config.toml
d_expert = 80
router_cosine_scale = 20.0
router_bias = true
norm_eps = 1e-05
tie_embeddings = "early"
dataset = "wikipedia_en"
Below are experts of layer 9 (counted from 0) of a mixture-of-experts language model. Rows are named router (the router's row for the expert) and show model dimensions 0-255. Each number is 128 + 32 x the weight over its row's rms, rounded and kept within 0 to 255. Numbers have three digits each.
After each expert's rows: "gets" lists some tokens that make up at least twice as much of what it gets as of all text. This comes from a sample of Wikipedia text that the model never trained on. Tokens count by the router's weight.

# expert 39
router:145116058140143118123125141090130156102132183153143128097149149157129101143115109082089116174130126146099097112137182125136088155055152139110133129175173176117153100143141148139126142101095213118122173113078087118064106088172123099119112187103158150099175109103179088129146188168129096192136133129181107133089111168102126148132147172154043157151112190096117138148149116158154135156184147117117135176108127150128141103127114095100156150117125163142096112101156141112143154144144145126099107103134110147112152114139135112098109153157146153132126125105121089170088103103085025174105168141154149109100101105127156119108105124166153169127174117085119166150244150114146071066148175104125146093155149040163213107068172124136124113044191121158100150162191101100122150128178163
gets: " |", ",", ":", " October", " July", " August"

# expert 29
router:081162130127105166120163131117150202128158153065190111125115108186127131110119144087143115151182152117170137154076160171100095152130180155141182082117086091043147087120152093104071124186120122150053125173127100125119093116099142147186106113161164097156118124103091079144150108174123101088139049074155118170126111096081142136133172117202165086101163147113115132125105147123105139107177124124106142144037143126104197113150124132158112198091113099126116158097141138137188127118138171098075134179080113165135148157166151124144140108131095136113171152077132146085145120081145159112153155142153142167154130126182161148131168148097169138192100126107140158109087083100165082077173129106109112097150174159109060129151097139108072090088148187167172101115112111146072141118120098
gets: "ed", "ated", " used", " known", " released", " made"

# expert 34
router:155154133114137081118127127151129162141119101141110109165165134098130081136113078060100189150107108135169074112134122096117116141136174079129108122145062180144137156139065129097143104145113163107090083153101128092121101098112102099093153116120098189023124124172169124167160169071186137148071160119071142183171076117171178141122122090097099149134073145201132130157187154115148077125074124170143117160166064113128102119142125116135101097169158084164137122104071090164088188109099137133148120065133126158111093135071131143089181101146122105071110102102097115141110113058180132126099108158145132141139144146150083099104176141143114140134067123116123140141167119144089131142117116154170056043097134111119147083113118128159150103117115070075130068069116143135063105107087141
gets: "201", ".", "200", "202", "199", ","

# expert 26
router:171100160083163140086154127148122127120113090170139090106141143125129121058124121124136131137121079157170055121098145186092128170157135184160113113160200141114091142164073161115124154126177083154118092115127125163086156170134142089120143118097125162068134107167176146176115120088110109084169091191152145173104116100102163128125149137125078146172152132067144073106104127140100172186114174089056083158098042094146117131124118101157143075160123123108112135139183153115144099160095156089086116102151115166119112157092127158122124176144131181090114170120150101169142158156158113135122155165093130123138078123078168119139110145155070145095193070156184108166177047097079180185111102155072132158125143179076138086114144099156098111132130084181119107174141134162118122165079147
gets: "-", " |", "|", ":", "==", "==="

# expert 6
router:143155139101152099136121205130116118125120172135103157118125150096130125195103105166160123155139103141137086124153122110141098145132123107114123095113145119133138124124122136154149083124097169114103156109135106092138095105147108115081123103110105198138089158152117121162130076133160102141185093179057135110170185171132093134147108212097154118104178098180193172110134129092089139178192137152136093146108184174061158158142101120150132093173127154121070180151191203110154132175167147136117156158137107123105126139135134115096165072145057075158107160129106162056144158120113137092068115079103104113120138229074126179143091128140177104164144177139203124101093150070213104142070155118150120101118148070094151108176096167106137142129125124082105139128102107117091116163105085
gets: " of", "it", "at", "ent", "pt", "t"

# expert 4
router:135107105124144114147100128124167083112105093056152138146111088124146152167130124086178174170135160109124152197134133147132168077141054136107078108124117135126123167192128143140150167133113126166141117107149164079153131119135154123049122065095152179225115135156120125134115087108150154126180110148060128123167099088151088179115090112096187107111119126120154202202091130121089149168115115086125089093167142126115118122137089175154106080040173120114139138135138102128153143084146125131123120113149141138162130083111186171125177153153150154129129099208180103162132129128162170145100118095187065127169135101098102147129133122078166089157096104062106121106113115150172150178060134203185137139123194085106155099072102123100123110170153140110146088119077125101150134110120081
gets: " b", " st", " p", " c", " ch", " m"

# expert 8
router:147144138143113113110089099133144132162133160075146082140160166189109149091117054130121081113094187161188150164165109166103149146153120114090183155126149120104149137163094147068143102115092110130133167112116079138143114164052131162159154186147101124054104111115115129139155119159106072075085086134193136142135137083168089127131164121141094161145175117085091176145157097174071131153176186074116153111130072082133127104181157212157118138138124130180071155101145119142134139136129101151160077208074106136126167120108132131174139139065103170153139143082119079156052129115171135154136140135127095216141126145091150097123122157142072130131159113116157099108129113070207129138132131181148133141099148104177104057135076138140103157109112162182110165123089108145115157132130146
gets: " of", " for", " to", " by", " in", " from"

# expert 42
router:121162114157121099151145127096152070116094097113145124138102092161089107115146119132145154052074128141113129082155061111110107075124079100181106131136167119139115148147162105136115179103124131057139147083150125140146123107150062066134110132078112106181113083148110096106125114119145069105107161153078142089082150141130122112129141125112190117059119110142113086127136117130213151146119088185130113022179116132134104115114096111093108117163148143122116131120092135124119116131127047158125163046150146139138042130140129140109091121182097087158160120170145139110123169152022150102143133129094189132137117146130060125143180051078109098155152183190088133101093134097095097142155133139152090152150133159153064133164143166115111133042148127154082126099097086153171136110098114
gets: " K", " Y", " S", " Sh", "y", " H"

# expert 1
router:137131081145134128102118125112129181122106119146101102131192129192111153108130075127137120077114167172152140175130140161087121096168097115170178110121144088081144117142089165098101095125112103111199131122089106103093119159130137165161182177168151160106122102100093181099109224183096073134107104128183125107106089095165152080184203106124074123134193149047110099078134126083080112120128109131094142164124122119122183125104145188130122147150121168155154138122136114063146114150150134134138080217102151099151134141099113093143154120117097170107164072054089092167104103122116121176227146097089121175119141132083158102097140186152092169143176118158160104112195136102157117121108164184146147154067113163102140098131113120109132159099129114098118162126110144139176108096117167
gets: " of", " by", " to", " in", " for", " at"

# expert 7
router:155095140117079176089132136113117187122153132113129157110134123166132120073138126174147108112194171107130090118152096099133120170158175178154158154093151066108169127124164063086124091145176063091104156152098140200125085203108144149152154126097107066054143084147130100084150206179081165094076054139107166152116125143138110129147117150153096165100146106126140094176104109149131118110128145147144106125097159112152094088054163140166108127106121171123162092063181124108115056179153161159168139161091088160115054075179126137085088140162138145143142097133128119110108167153119146094142093113111138133170095124090147119110147169086145150126157095083122119088145132164111196128140135175143174075136134161137095147088126098179171118080117121149135139148107159122166037149110106
gets: " the", " The", "'s", " his", " and", "The"

# expert 55
router:136154111116147101105177142140138102054135132158147093214139112127162157086122102137107115137194104063134137129139141129086110125076150106111130125168151135144160210145109178118140188162123144178193108086080043074081136184123166131143143118142106103102151072140131150186133139138143167097137125126166122108151129124153105088129105138118096199169096177086118080106053087157174087143042125089153156131103141061139141151175099117132144145198088112115134099134083136071134118120122147113051096073085099091120106184086180177161164203098111152160103150146156157176114188169131104163117157142141124134118156149151136094157057149119075127113120119139167130171174147115123113088103161129141174136118106118143189143128122129159155120194152096142113137133104132139118103124102089
gets: " ", "|", " |", "-", " =\n\n", " UTC"

# expert 15
router:182123133136110079154158100155103125092111117153097102186116157121085167113119072112141167153148118115131115097110105147047158123160161162110107119149146153117088132107075116074148077121121104165153054150124117128087131126095104134098190073141070110151072146169172120134164172081189125129082178087162145159120096146111182114140153132125076146188133157188112103172153079060135101153124146102105132170127079154129062140144101112125128133176158052079135122159058135128119086097144152077140117078071071124119175136081126137162145168052102123061152143095112123158165096146174089155128105116123070117130095091154133193128143085117107177111109065125087099150113078121121108091121108094167091142136148141113187089132096119143168094133083042130131133148091125143105119120103143
gets: "–", " ", "-", " +", "/", " ("

# expert 41
router:101107143093098125139106123136168159148102145122136143085183141113106161146115090215160125111107169111158174160143142154156135132151103128123148127109107164131127130106184178094102074116135090200115196124124134110171176134129119140127107185127138194072140136074133128075100102140137148101127102100173107165084115104112096219096136131155103122152157075093122133103163123142088146130151139117115105151141120077072125124094133192101137153101120169089094133074109137154112122153146099144184095227111127088138122109157156098167152156066146140173123082107164063175101057121153167186101118149127080146147173142058170151158166086113048113133185144109153126137131098174161132098082118097188158147107148093198102062121073128139137121121160163152120122117086160188110067133120123
gets: " in", " on", " at", " for", " to", " out"

# expert 25
router:155083124164132076113127109125163117086142134168138118100095157125191145135165111150191118125104123119135116114145150097089143138085130122141130116149142101128150101122119113145177158183178107135161092165135082058119050192145185132091138124168159105191115122044159142174115186172144090111136140108215044127153058132120163113195114147120132185097093147099109110138048153112144114152128131178119220167093145149163166099096157134125136103192114143169157149128138100143176080119126148094153117140171157119169157066167100182104138178136087102103142081126105152163146095076143134143152126163142105170130141114123127118086166177133104139129139175161133157169210136137124152130095119182092138185122122111083113153085120138164099180129104143178092095072146120108126164133086113
gets: " was", "-", " is", " were", " been", " are"

# expert 56
router:126176130077075201124115135105094230133165161087134128108124151138087164042136175165162109174180163107152131166137096098091105151132137146115191109102145079081126149087183062110157089180165115062108126133125152173154089145127139127145121121138139083085155136129205124139150139169082145081058121156142169152139164114086135141134130158206089134117180078134157153152120172087090160094148127104153099143128141138148155072096145170103123144106111187056148095089190123104128122129132125107157172141081110152123109130144198143129102115146108147148187120195102099105152122138172149103086166116118188156102103096149185104153089132127130114158146107054087137133126112108133119149117115141136142101135137146167046131132128125132144068154156197169104093150101135171151100130119094
gets: " the", " a", " an", " The", "The", " A"

# expert 33
router:147088175081116166106101117129107136176141136129118113082150159130066109083147110137073208142146133125163101122106116103135092190138164181146086104157064153146135158116065098091086125144150155052078103104111112138151193155172147164117080214151101104039134124136096092167151142133140106157108115190153152124121130125152134168106098114138123099140074151083131125137120099104098130110148130085075100197098128105149087121170173086113170151136143132061118162092159085173116154144134138121121141140091121167143106138100168199121163112094136107133164104137072138178087181193137140127148130150045104119148088133116140140138110123076147111204143085113140067175158116150103085174194156107127165127153180106111124109081167145131121088116155138087126069139130131212130131141136140
gets: ",", ")", "\"", " that", ";", "),"

# expert 37
router:172140177149124122107139093107123072087149141160120138133137117151096117155109129075101174127118184136076147150137136081105129094099085150113142151141066172154120092165112211133155122128120138093105117190085129105159185152157152157131072098132121069096090168141171133094123123111133080162201122146094123103156073092208154157127156136103126157166090156143133122122128081092171074093032105109132087183158150163190143165078082088102092115048137140056148144160169050106144144121126164140072105127169160120138092127161133172131135133150179145135122103131158124163160114143170164115106132179197119156138152119138088109134148122152122104119134113149132091154117134102062129121117097076086075136133093097057172136104139105132092107134137082169161165183118118151098100124177195
gets: ".", ").", "-", "\".", ".\"", " Jr"

# expert 21
router:165125093146085090164156131095210172152113131139124135137138151141167180155126131079173082096073128110071123152187190131103093105076150121167158187104111087130149111142095182150186145126123132114154137131100154110162112064104116092121097150163144136161104173147135163117131090108147060140178117173201080043141114065140169168180118128108159171164127138217155104160106158158160126132091056107091143152123132128046098165052133110156159126131172158130116142109127146101125138124145090168128149134158147156118142142140148128143124116213163102073122105128132121144182112169178163128116140147151134115151096144135070161111150116129134113181050137157132168121058134098107158175134120160095131163128123147091134078120165128132148149119068159090152164126115121134101134153185203
gets: "0", "1", "2", "3", "4", "5"

# expert 17
router:123144148143122084083124157116091099106107091165127092153146157129122101088144154117128128093107099133109120047080145094093122109141137131095144182139137110110123160105093137161145114176130116190150122094133107122115161146160099128187158125114129114087113141198101150085092082123108155105163133206121135148119133158140125127132109086162180116143126127169156101089098094118100077122154115131079141122074119057152111128090138026138140075169060132113084020189123105113165150116151116126125164105122092138125151160167053095117137107201128143087117149090132148130134100133105111084169120137109120112100139122123116088124133164147060097127137117099091129187141074094127111111137099096124114111072067151117108163128074139163144099144080106077085081189174158195165113078041215
gets: " ", " John", " William", " Robert", " David", "ie"

# expert 11
router:110073112095138166127155142141196172147138145074135086141102143179087108121095103144082099123071143133159149158108115079141081137164121116169159117021134149157156145099094126126146102128097057158132142158100152140124153102131119162156139197140085127121132086102060165109159140165152134082049150072208124145166174090122182094072171154145137157140184126100150174076135101162078130106150167107122144119151124130185170093115117131105137195148070147126106183141038115173095114103105109119205101150128165152126135137116120141105116040105131163122152100094099116115123118072137145168132142076161193131140151148113161144144179113100083099142190146129154088141150071130137121150174188115116123166096132088117125166107073096147134131115142174135163149119158141135117147086121162
gets: " |\n", " to", " not", " on", " would", " in"

# expert 50
router:140164097177140130159117149123087102140085106139122154083126107131128114143103095189140082117172092096086101101159096094159075151147149181102088097166134123160088087201130151125130096083115173151167127117195149172124073092105094098131098094084170125119067136126118127113146107107118203171153118162073109078164134183092140155170078086131156085136083092118155108148116146139129127114190170168173125112158142189169118128128142088163153176147118104138099147144121129135127088107115121133168114174165080168143144143141092129110118135179070078134072195074127205134142140137128112204144141145090119126123151135135085082136120151158144107116167188132133134143048131206136115117140115103126136107117099118142140115209200114109101125120101203126156101102149181144133126062198087
gets: "an", "on", "in", "ar", "al", "at"

# expert 31
router:115109124115165101095119144105141136104131144127091117137144113130139139090115086173101125095127131152169076163101203129079172141171125057122140185151198124088127205097184134123093148145195081099118113119120080173146120134154172121203133204177176081038127127140150152123113196138058135170108143151162112127182116074120146121093158131149100109156147166084133097164106185117146132128157093143152097151141105131161101083104105126150167165148109161142147088154129183107137117164184147110106135138107162145147073170156117115159134158109139128171111111097185081168096146124185118163117157175114120141145180143139121077109100129141054086078222105145102116156174107140136100162063160086182146112141162131121156154160150150105085139174094080146142174127093175144120147152131116
gets: ",", " of", ":", " the", " |", "\n\n"

# expert 9
router:141118093087127162162130131113158152149126116163116161096073119074155144160085118107128124119093138154115074134121193142163117110141108115130105169123103101170068143104174060196137133108122151134127075146089216145170156127140194130147103113149130115160099141071117107069132115079138119147114179123115074126139129088109153089129132046138122188116112125152141068120056145151133102139084105112110148123109121133085087174145136109071179128165136161130221127114105177164130163176119139053151141097163101104126091132133088127184087146125164097086103157165161073087083126193137054132100135161106177122112120081160087121131088123155114144097074108148092117123134162119131096122156134131157127097165140116099114088036140103120116169053080192129153205154097103135112127152152124
gets: "E", "R", "M", "N", "D", "I"

# expert 62
router:155076151106128101086165152171140134140131081138197137090160156083121125105139176176078121124133104122152110083086124135141119111149085118115118136166163100121116124116163126114134117150118124178137140083133116122103119120150089076217110134102166132081169152188131104130127143112020105130179112175135160128149077095164161137149141093130071117159130140076128146066067156163149134122118151146117091159117146122191116105159166032166163120150071138130111076144183116127177110224128150141070147083116152067069100165134128107127138156105116122158092156117162124139123139093064095125098132134093140089154066149117122097154134147079092086078125158113123131184182085154114170184133106123025152107150108157122112141121145155146132095159150134136091099132167166140203096108089161
gets: " |", ";", ":", "|", "ie", " Richard"

# expert 10
router:180076083091154112144161093147137155086115109137111126133132160145090154098123086117103115089073116121101206092153152126119171089169180064149146168065079115102085162093094135130151123088147097151124137121099143144119184116129102153113120158175150070149158095101130171138177035089108124119100126104099115119149155158074147098095116126107108102115119150143135041136117091119176083093087152153160133179083137128177162202173168145128160100097147151076115155076059077141107116160144092142161098095128121106131147102117117110117117115117161146120145134089168112068159072061149124132140139117145141081132142074169139177146152092187129186107150177148154197108097118157126068149131117074108126168162069164142095117125193126105123157140158112087148165145076076160170146170153125
gets: "\n", ")\n", ".\n", ";\n", "\"\n", "==\n"

# expert 47
router:098109180103144066120116145143122120096140157085103119138087072172169128209144148102136141161115110141135183131113151117167189197128125102116094150111148105172145119077144211133204133124149123090141115138138184112169173139139172124094126133108191145209136143124097139135113091143186093096125124117079174091135135171151101158178119149090225134137181143155125133129139141111150198162125087142120143149068087145136133203191141161160048061076148149106098129167108105129121126086094150133152103154094124148119217114152145156116113103115154161162176108183123138082146118142135168187144110159205099119133126081117174164129114119184095114142115149123125113132114197162078154174092122159135125145097118131096141103111091084103127128199129110141116080151107140112156158129099136
gets: " re", " con", " Re", " Con", " co", "See"

# expert 43
router:114170107131127095169175130133200162143148125134070126173103144088158126107138103071147155148115145104139129197114157126098153107146125164147181141091106144151096161146059135205125105146049139168134106086104151109181142132051175161062119124163155139178111059134124101138172126106181137150130162061167124073135121109129142133151110080112078099113093137156123081160166159123156114110086115149143147152126125107067059094093148141100137157106154146174093141117113170164155181106151120116144145033127136147129122124140175120115137161178130092081131118146127099165195075121174089103144081136192083144110132141162101157146156109067156154136075126125091153094122142163116135115094099183086075125114105103123167104081116106094128129069070132045158148141129088116087177160150128
gets: "2", " m", "5", "000", "0", "8"

# expert 38
router:106146074199115133123080113132106171125146152205053139228088126133189143115088124104161108121108128148139139125116184158130103166144150141149175092170094154117102186111140152128103156149115166131128099119123133123171124125133137174133100127170139145142095146071115199085135188149095137122158209119235053113126098111133118087153161087108119102115148119159149088174133090062127151146119103179149168155113167086094135123141146115114159153123124093145198144109078143104136185157109078098081086152165154142124158136091157093101109185111180145191170124074086114137149164154188140140133129152128133092135076112154143123086092111146169176208104105158136119119171111128111155084174108174127122132104047099115171113101162153114126091115106125119107144140140126127124199167135124
gets: ")", " ", "%", " Votes", " Candidate", " Party"

# expert 35
router:135129117113095138184137130116126177210116203150038104141124160142133105097152156150138097123165151107180074147107139125133141154119182145166186167104126097150031132113167121112114117100151105180148158129093177159145089108085135148133129102116146075116133166105138160141101195133125187138124139076196168108123183151169140169197160176145053119169129131160104054193140160153101135120026147156097090124094209124108105082104103119136115127093131206188157156114082177150163143181143130155090125104155102118133140168159115115128132138125169167114153120103133107098168164168149097102128113115139166188097108101113124134099083117079100136130141086150100132087169091140112125103112102179087119134161096167146150124123169140124108157132116101122093100108134075114108090157181115
gets: "th", "0", "'s", "1", "2", "3"

# expert 49
router:151123150089097171138106120145105110090137117081158099159109094108102166118132152133123151095091138166162193175095148164112124130068127133092119182091125163092134160136153117082103166121114169128125152093131131143108155156150069144041164085109127110138093099092074085137118104127135090141127109160102166119180154102076129136153120166153170165136099125054095175115081080081134088119150126111155121079162146179118090120167111141106137065073156084109138147119091117118176166146182081137138134056094149112118141110159138184148183164167121167127121105175132073232175090112160193111076100138122084074137131114127113194132145158167131103076114051137164123148130068151147118139120179138118104171095179109119151148131131097037192135178122143147118131150121123175122108105136093
gets: " (", " t", " s", " l", " d", " w"

# expert 19
router:162119118112203139121154083146091106158104136165078130098135167120124116130109112113120139084129091088113078105123132155147160094081131097124156183122095127144135104154126114191113103165168097092161158040133128158108133128163124129195115147119133078162125178152128180123095076130104139136155189147120107186168151165161097119114125121159151111118127186153124155079176123180194122047154141141110174116116151053125112114123171091132179152080143141159192106200195119146121121069127138097140150101185104103166157199143100107093115166117128151118075169081089166091110117168138107119156102103130141080143136122177181121138150175136082108059140092152140167194066150089104133115117160119127099073185068105176073124167129095159125134101129116138153073125085177116145120141154121
gets: "a", "o", " de", "ia", "us", "i"

# expert 18
router:130070146100102105135166167116189220255101142136077130141148141078162145130141149146119097055109155102134124126166169135163113104092167094153165174079108139159117170128091183142121129106127105151191156155113166099135119055084126102118138089127172126086166147135086086161158116101157136128126124154138127106128164125117095183172114063120098152116115100145159108178118191192165100123096104146114163133066114131049099124082093123131184166187187124118137111091124126101090152164100156202142158112164147125114131137120152094132120117151158158086091128117136083131169109143167127129097097119175142129147128167135095151124081129125103078155052127114106184103118153136142122180125139148127076148107092143127110074107159187115116176112077154079111085107095101134098099168139183
gets: "1", "2", "3", "5", "4", "6"

# expert 52
router:084182121108178123134135087085128118145126101130131154120152089153139101186149129117126214101134170132098221195164128058148193125132068100161118146117141147164116114170176100162150220132147135091140110086105151123165179119131164150125130049109173124174070129148139111058153111096220112179113173133120143182120136075195125162111163124116153162158164063161127155161134197129112123153059116154147110053155103131125073103146098145123146113100140091122207121200064106111115077139153086123132144089128137116173141162167162117139125116127105150109155112179145119138125165141111122165095159152161129132118178135147105144149116104094087101159203080120098071085148139105149116141115158163165134146153117137109171129123125109089166129154097140132120162123144137123158130139182133
gets: " B", " C", " S", " U", " T", " R"

# expert 48
router:184089150120109122157180099145161095113118112102202166107104117128123151183104154166169157092113153151144145209162173142157176097100111135121120137133089143114092132157083087131124134137119167165152109147139174151161174148125078128084101124110126162237088152159117101136109091109154138170169123154049138110194166074085073108173120159131169121101098117102145191167081119110096150122065106110188090094204167139150067127171147152136142088099128115181144152083127094103183138133114096176169165097143164100154087106142112185102120152124129177167132126176116126179135138160108142079134102136103123150132137130135063156136134130054144136133144095102101114141139095141145095175149168142113117155085186063094164159105160107052111152158137119080144143112140083150175163093135116
gets: "D", " D", "M", "P", "T", "B"

# expert 12
router:138182121126028186130111127077077182149156159077102099124112191100127092137165159168137117082144105111149108155105158077171138138120147154174175097169107087100111105112128151135105064138119149113154112160109111132137109123104172128173158122137114112062166187106191132176142127124099180130100138103115125136117174158127148128191118117148136094128203188082169082162140156118102121090119127143124099142094157132117148093104066124143141163144115158120154138085179134091100140149070147121146150190126154184102212097137168161148103183105195145158157151108115140092160139121109166096138127112157153143175113143149181143125035139118108137122106108114080163104088145144137072144095145160128134104111151194181085123132124200196128168106061126161104140124198130107096115182103106
gets: " two", " other", " of", " several", "ing", " three"

# expert 36
router:113133178118111160115066122151088124167122149117162136142157111136118110102156140112110047135134128098162097105104103194139116120144147150081132055106159107152210111127141088099098106141104148170046100140088112096062112116128126082155124120151126135109146102105121133178101105135129080069140043084181123150132085134126128118158181137165151100064145121108085117082160125121079137112190157087144142129088118114120226093123095196139078140117099137158117170113176112127168130116110107087149122193118169120149147164130100093193144034070091121130134091092137090117102053127101131069119129104178124196117124159110133131121137155106175140136107106124160135146098101113147177109160165068119148122097183146088083109161066134145121111141144165188117143180089143134155132154194134
gets: "ing", "ed", "es", "ating", " took", "ate"

# expert 20
router:152150077124137133119176093114077123145127106155174159094087116156097179166158143091107149087133156154140165112126119090107104073131059130133124152124107109179146094129130128153110162126212089085134113152117164163131179157129165103103103080112090143133121112212089084062120145117121113093125159154137122126136131080132113140146150114172177151135101113147085209083084120132135100099082132138160140096185086112146051127086146113142135116117145080139171088152067097161100179156152113136107127047114124140113083162151152094112068137155070122108153150187096165196079141142153120080124134119082150101118138145109050110126167162131092182093138113163069046117124146064115126144171127115085084116154116152133152148091149136095146142091077100111109153138161125177212118114101196
gets: " M", " D", ".", " B", " R", " L"

# expert 23
router:156094143109129109159151141156140160133149123096198126116137148095092085092142114118120131178145153150138130099113117135117094096152130138136134128159167171082116136193157096167169130179136136164105124126109086096117126116086134079185148207129123190053151129100144063139165154114139071154150094107143150102186100178167183160119136143137036154209187137111095150142100078111138179149089127057139145160103126061174139093146118120128146127105125127135125100156111181149120097149135129160133138106065159118101092170082204164134079064146108140149182146118080139136117128068093055144137090139142108118166106120103201140141184113076153135098114109079134098144172082186125155124135099159117151128161061158169181113132082089180106116176163118177146132139145124097144135167141098
gets: " |", ";", " and", " to", " /", " about"

# expert 30
router:150055189128139167058090133120107114131152178077123156111088119083094099115134143077124136114131157191178094114144099097092098137138139107137108135104146161123194140124056088145177109145153080106124130184154094148127116164095127185165155190122121080105125115109126146196105121142105054062103061107170107087141085198090154112169146118149142155121131124170145165150156089145100136168141173091146204124099120107169135130152138175123145128112093112206072135100183125138140079142154113092174132178125198135141152085134183138084097102123099118140148102115087112148076156085135175110153172166161134211094100153083149137125133164119143136161121144130154112125138080188152165149158120149122143147103120147139084161132083143195119145086177159138182094109163119103124142149161177
gets: " is", " has", " had", " be", " have", " was"

# expert 5
router:147124082109134072121157121149084126124079124144105181198151108147124141111103119154115181134149128082107133134106116151061107111094178154103155122136141064161114179123090152121121146095124097144146129126116125169166122122105115178163183093141102114109143121109084133142106150084176096137038113127141132127187106086178087103114104118089094150133094107141144122144108108097115089120148165041154108167151079155078064118068119066101151115170139067122116120123076137102141158038166098088052151045109148140129191133094098120094173144152128143072145148103115084163166079108161115117134094131131099175147147169165129076171174137112106150128066097047115122151138098137129145088124106095124125104147102094157195083129112129160134145178097126111137149209174113126056120145092140
gets: " ", ":", " $", " (", "°", "–"

# expert 54
router:163135116103084118095148082098153075055102127119112127140120098081107165137137125160160165165158113149081183132133092124127172113149099152110086101124140096150101107104118132096154123122144084066164142111203172169141088180099116152103143108076116119094126172143156131065125123127168139067069134142106129180087126123095060116116102209107168140140126137135140126170092169115109095144108113067145122139098122109127079149152085164119096052151167102090139088082082083136112098110164171096082135137108119092094125120073161149154120195129069156148146173162181122107186122188149194081104079082143078151114082121163167166161102094160104132134107100069129141117132148159124185144142034134193139159156117128180109112100136128165180147119128087084111127152103154113108097116084101
gets: "-", " ", "–", " an", " a", "/"

# expert 53
router:108156188125149157133101112091127119156112115105129130107117117120135077092118172111109071167176080088175044098131123094160123132103168131166130078153161127163137087115189124143133117173119169156105144134105160140148170146101130145122105087121108154200105159046137123161113089164123161137136121096196115146130152150190149103140097133131155135103087140094199126167176123110127121173185138157151160184076137109133191149132096114129130107125181121111099172132156156102148150122125088128130143164171074146159186151140096116156105096121195129168112152076125106069097068147120171064083170068095135166070107153110180095113057077160137137126094130098103199139111112109140085109104136163089174107082102088159070176112137118176094169139110130121147103153167154132150140144170042
gets: "s", "ers", "es", "ions", "ation", "ations"

# expert 61
router:077088173079087126103130133133083111143125141104100160130160171130135122092153088144092135183116148086170186110147055090209090128130208176185093175121078163131170082103128050110167191152148132100107107176109126119135120119150132170186099213115083128192144133097111108128099167148087144097150130113143124155089151108116122150089069117144163127150110144142142123140133120161159101160174183126176170134034181151121115130114168150098151150135128168135128097108124086109099138156111047108108109232131138166141118114174148137108097112142174131160122116086090137125135107126114116098111124118166148153080072058076148114141087158142114131170082143117144150160137108090066165130112114116136122150066104171149089159100077148188142133161115091136113092144122097164095127134084138
gets: " he", " it", " that", " which", " He", " who"

# expert 57
router:107156173050130115131078157148147127086081105071093131127109112133098158145119136107152101117116133170115133113108094120185178131127124111114087127053160123183217121128109140103127155067124092100133127109162176137140147124107065113120126114182144128157165126148111178111153112166204096107122106165119151152096126156123120126099123189144139131090129181163057188092076087106074168119144145111097159092151144162155130194166159177126107136046158109142118130135127076141113134082118102066169129128085108126104146079116091157138158106112153163132100100208119086156155149170139220081085122093146062118134135097149134148201137159138170144145112145118195119083092156124143141127186115077160126178120150116115175158113048082125171124133110140109183121136111114168105077121133159
gets: " \"", " f", " un", " sub", " '", " inter"

# expert 51
router:101177108209177133150188126110122076133137116129171146111141113079146120139121132163160132101121063072114093083169118161112134120141089109132136145163156102153128107137148109146095135142089146123096176156171136116131074060136106080141152153108100100122123140132131166139058092126141130182160150134089097093106157147141106121133111138094180120083080095102110087102223106144160137098137147147118117083192117141171138123103138076091178165182120112158126070110079156130092121078106106120145175103152108131104104162142055069116131157106109107148097189156074146091102150121060164163165134089103154134120110134097139094102114082075147075062119174148120173164076160106096119046187128134120159154142124105136068205183183149109118137090148102129152121085127132138191135075169121
gets: "k", "as", "s", "an", "ak", "z"

# expert 3
router:083139141134118166140073154113121169158135151141113100126162129115151095104180130082098138097145161173181181116098145115102135097115163143134155102184092134082148118189124146093133093139060094129144161192135091058125127139142072128136145174196138150153129167103112083140114122148094120140120121102170148195140144157107119171095185079177097102143105158123132047123100144150135107130130108145148186249038059098084158121119129132099105100107117164163095123133132124177171154142152122115074144146158100178120100144124130128168134062130181092074145076092116132101137110129169133088123142137068164173117144090156122169114127108163124138171156127084132163111108133103111103096143104163089164115115165202101131130138151122102131159177125110089131069124099185135021121096097156
gets: "6", "5", "9", "4", "2", "3"

# expert 32
router:151113160134131144135134128181159117192178124182122144184136127071113136104183151131145137114090178125138133139112110083111069110133158161143156151128104100169112198129097149162111149130082199156112115132155122135153174160136126111155172134129109137200101149102108140063178212133164137121112158146183098144124133171126156117125186115109085130133142109153132105108149176093137070106096136105121184135127129098085127085077134103099104121132158068127122149129055150074115155085150163063107125087070133113133111163111130131118204149138170143126154108123114069113194137104154127074126165085114082077194075121096137143090158130122085106101049144168074099115134139075091106126117091126107142151082108160073190095122097160178075069173108123109118074152183113117106163171099165
gets: " ", " —", " –", "/A", "00", "%"